Weights of a small mixture-of-experts language model, trained from scratch on English Wikipedia.
Size: width 256, vocabulary 32000, 48.1M parameters.
Experts: 8 experts in each of 14 layers, a softmax router.
Training: a variant of Adam for the experts, 712M tokens.
Below are experts of layer 5 (counted from 0) of a mixture-of-experts language model. Rows are named router (the router's row for the expert), gate (a neuron's input weights, with its number), up (a neuron's input weights, with its number) and show model dimensions 192-255. Each number is 128 + 24 x the weight over its row's rms, rounded and kept within 0 to 255. Numbers have three digits each.
Before each expert's rows: a language model's description of what the expert responds to; "comes after" lists some tokens at least twice as common just before its tokens as in all text. This comes from a sample of Wikipedia text that the model never trained on. Tokens count by the router's weight.

# expert 3
Description: Verbs and clause words in running prose after to, the, be, such as include, have, use, see, including, other, such.
comes after: " to", " the", " and", " be", " that", " which"
router:130096177093102137084142105127113125151134140119136138184089134157122125145124128143120124101119129153096142058128106110115155114097168196093142087139114165173117162118123132164137141092103145
gate0:113102118117165105149128083112100100132156097142120126117110089086089117139124141129124123123108139088139119153146181087186138103112103144140136135112110138155129114135113122082140130093141149
up0:119136085138138170107153110142153129085131165120145117097127145129126156143139167109089119106104149139141111159181130094141161085163114133157180146097126126121136127122150107099126150120142076
gate1:093102117094122114136156175071130092128123107165122123149110144146124150125107153116085147162150101147123154132176149135145139117118107142114127137128109159105146156123136127157174121131151080
up1:118096097151139155131131134146134168133139142110123118126138158121123130098110118127166118140165151152151148157133110123151135089119091105117127097158169136139089077098120127139108162130155161
gate2:125162137150100128137145123133159114059125129130097131130114129115075143099112131133161137153159125119120113126102152152084085123141086120126156170115106143097155163133136126120108141144116171
up2:106143073124119142145141165098144102119115095091128100105109152133089141134148177103127048155164138099121115173119123106119142156134097071153099112118148154172152125167111164103160122082150146
gate3:123101128161147119125134113100151142157138121115165094118151166084138139095136145148163165137087151088119120150110090142079127131116103086111086091097086108132099151122124117144132144124130124
up3:119144080141111120155127117163106117125124127138129115116170166132117206148137120124127147179138119103187130155162142154135151093106103108138137124141162099132111096101150172110114113138180132
gate4:096159108113131144133151118113137115165106131111133123122117093095125151175114149117113108118168136140159114144140144091131129194121104085107102138144165086149126125151164146124140101128107138
up4:106126110119127126101121117098140134141120097169137114131110144151165140116156120111091142139147157142134139094102118098146128132154148098151107140127110094135101137147148139119096123134112116
gate5:121137120119117125152134126137160141100113096085125137124135119145109135078141145129130128135107146095105145099094161114143118140120132099163136108158105126098152077119091138112110149115046081
up5:129131122122150136167104102187095139137156072123138137150133093141141136137146091124168115179121154108110139157145155140156138131121134090125122128150174150144134116082097124127095108156108103
gate6:122076114122110123060139172143140139110127129124128081147140137140173142143135151119181113102144126136113128108097130136125144158136107134158135109129148142087153100168182104134113140133130143
up6:140135104141128163116174092114104104140139084131135127163109139139080134147150130122107098128146167122175104130140146101061131137113136100133090135133137102134158115145097124107111125124173140
gate7:132188118120101118101096132099126121140117129159073112107140134123156181100095167154150107156122115097141150094110122145124131109151100115112106137113120097142153101150145134135139150167149167
up7:181133146115140117137110149145108154172096088109123156086134096140128075117118131156120134140158120158121121116114166114148127111119072135129165156140107108101126141137083102141089141100139142
gate8:131115077161119126144096111119134161134168132109151075150103164160131155131129136089136122136119132135164121117169105085176120152140085094170162141137150147108147139108158110169103158110124163
up8:157074140122149118161086135118096161067126152064169103198129120157144118104132119157147102166136109095130149199110143116101144122115124112126063137100178119140129185124115119116135143085096131
gate9:118154100093102117121132107126108110136130102163137127153117093116101186127156139135123152137115106100113157193087132135140144105142072144116129130137104145122134150126104126097146108071143142
up9:168099105154125131104163155135095133105139130116087124138111132139161141128157129137151118099103167127086130092132134130117088098148130184119095157118135143120083125135100171093103075104142099
gate10:104139105132145155079143117153109094094144151122091096163150045166146131142110110108116147121141143128156120163120109114128123095134129139143122146114076087090149159153162116164150101089169140
up10:156131106131145145121139122116150098144104125170120078119126111096132149138188152187150088148118129148117109140137146129160150129133099096105128125123145130113161181129106096104154131132145126
gate11:069125091146143156153066127101132114132142080134145076141121116155145108155107082127177140127125151119133142103140136108118102122129116140116107122107143159100120116110139113148135121122122124
up11:141121156126122133088145138098127136141135148083137131132131172085121130133142184167138135143108144113167118136146085128132160101140087149107119144136077156117076167135111125127157136102127120
gate12:155159131088103097117153112144140100104150104114149136161099122133124130180193103115188164162146125155139145164115098131150118114117114137135150098136103135156095162139175119134175149115112116
up12:119157148171108141088137132147126190139148178144120121167141153112122115140120097127119145153173133153123135156131108129109101116141115123133157142104100158124122148169168096176120127100096101
gate13:176129140106136149096097144108121180156121130095116175072145164120131088126107149168091110125129143142162130163096130096082119101115154149135125118138106124128122091114134163127108112123141141
up13:137159134073124127113094121128143142126107158114129110096120157137135151169075107148171116120147147154117119165139123089095131136091142095119084148103103157137151142091151154148148124177139092
gate14:133138145122122107105147140092174159147119114142146082146142165153113133094129173094090104089121096138120081102129123125095126129125121108120112114142134096125093147142134133107094135089169111
up14:126185137151150130162135108152135092160129100143144158127128132111083123153105107105080121145089131119140117139083113137151125091129135148153152170166078114140093146179074140162099122148162129
gate15:105095120113158167170094130128086120113129099139129130139102133121129130148142125121165149172101163161119146126157158091133118129150142141121135126129133112163132157175139174149125179105112146
up15:113133106132113154142127150107108122145117102121095126164118120201133108094129138137153153128108124148112126112123140141126144161104198109120135096096166177170126133123120161127145149077147136
gate16:095139131117141111099138119137192163175112162110140118149130134112142104174128167129123130102138181149134129142131149125170111144147089191124128139131148170126119159139141144122148147120101129
up16:092116116114128152128149081142122137137107114131134098125131100143096117139109087184147170122128121058154108145145117141113131117141117167131123141110084126102108109148101067143134125104126117
gate17:121130159137123096159121153124123148136113111168157131137140167142154092143116130099104105136131162120114090124156168080107108135107163118158130133150076123149117123105118166124156117161120115
up17:109129095152105099116144146118106140142092162113144089120130159162112120184132103145106157119123131156080087149114118105138112146122141158134161106146106157124125091059102131155139134129124108
gate18:121117134095142104167118152113150099070121105149099140108114157053095137114102178116088125121104141117147087105146104116147126157196121124186157155137154115139130112091108143082112141112119139
up18:169174120122151155128126092124176161122078133093093127136142124124126172126109117097122128157107142144149133166130084133089136088136120102132133147102119106061162109104097079150154115102149090
gate19:113113127139152116090124111121134089126139083127121125090152154137135120131168134112088130110114123126139121130098114141151122116129128119162107161187159094133167148126108175140101083103096112
up19:130140142098126145143135095111112108108135111116121139117117092097075103109126110137141095100113146166103118128130106113137105115143109082149141140123091121154120181109114083122142103107109126
gate20:147125114173143131136109165095146126145117119158142091129137154143081108124128112106187118158097146129121078156164109105156102125135166143139123155140146154089149107130133149152129141097132130
up20:093149116084123094108093128120116206116089127167114071149133116122146145163149112155170144114139100110126156122145193108095115155110113160136142167147121130128132082117123099162153098155139116
gate21:150117139130124088111114143082103094097154112128116091145130134104146138144149143104137139112120153158108089085122153149122157130114137114134084139135134099160144118128168160125148121130096178
up21:123079132132116110148152140169129133109095168086172135179130128115140175163122127125115137174135155088154134129126126132171135123100129153119123120121117108163083145148154171156210131116111052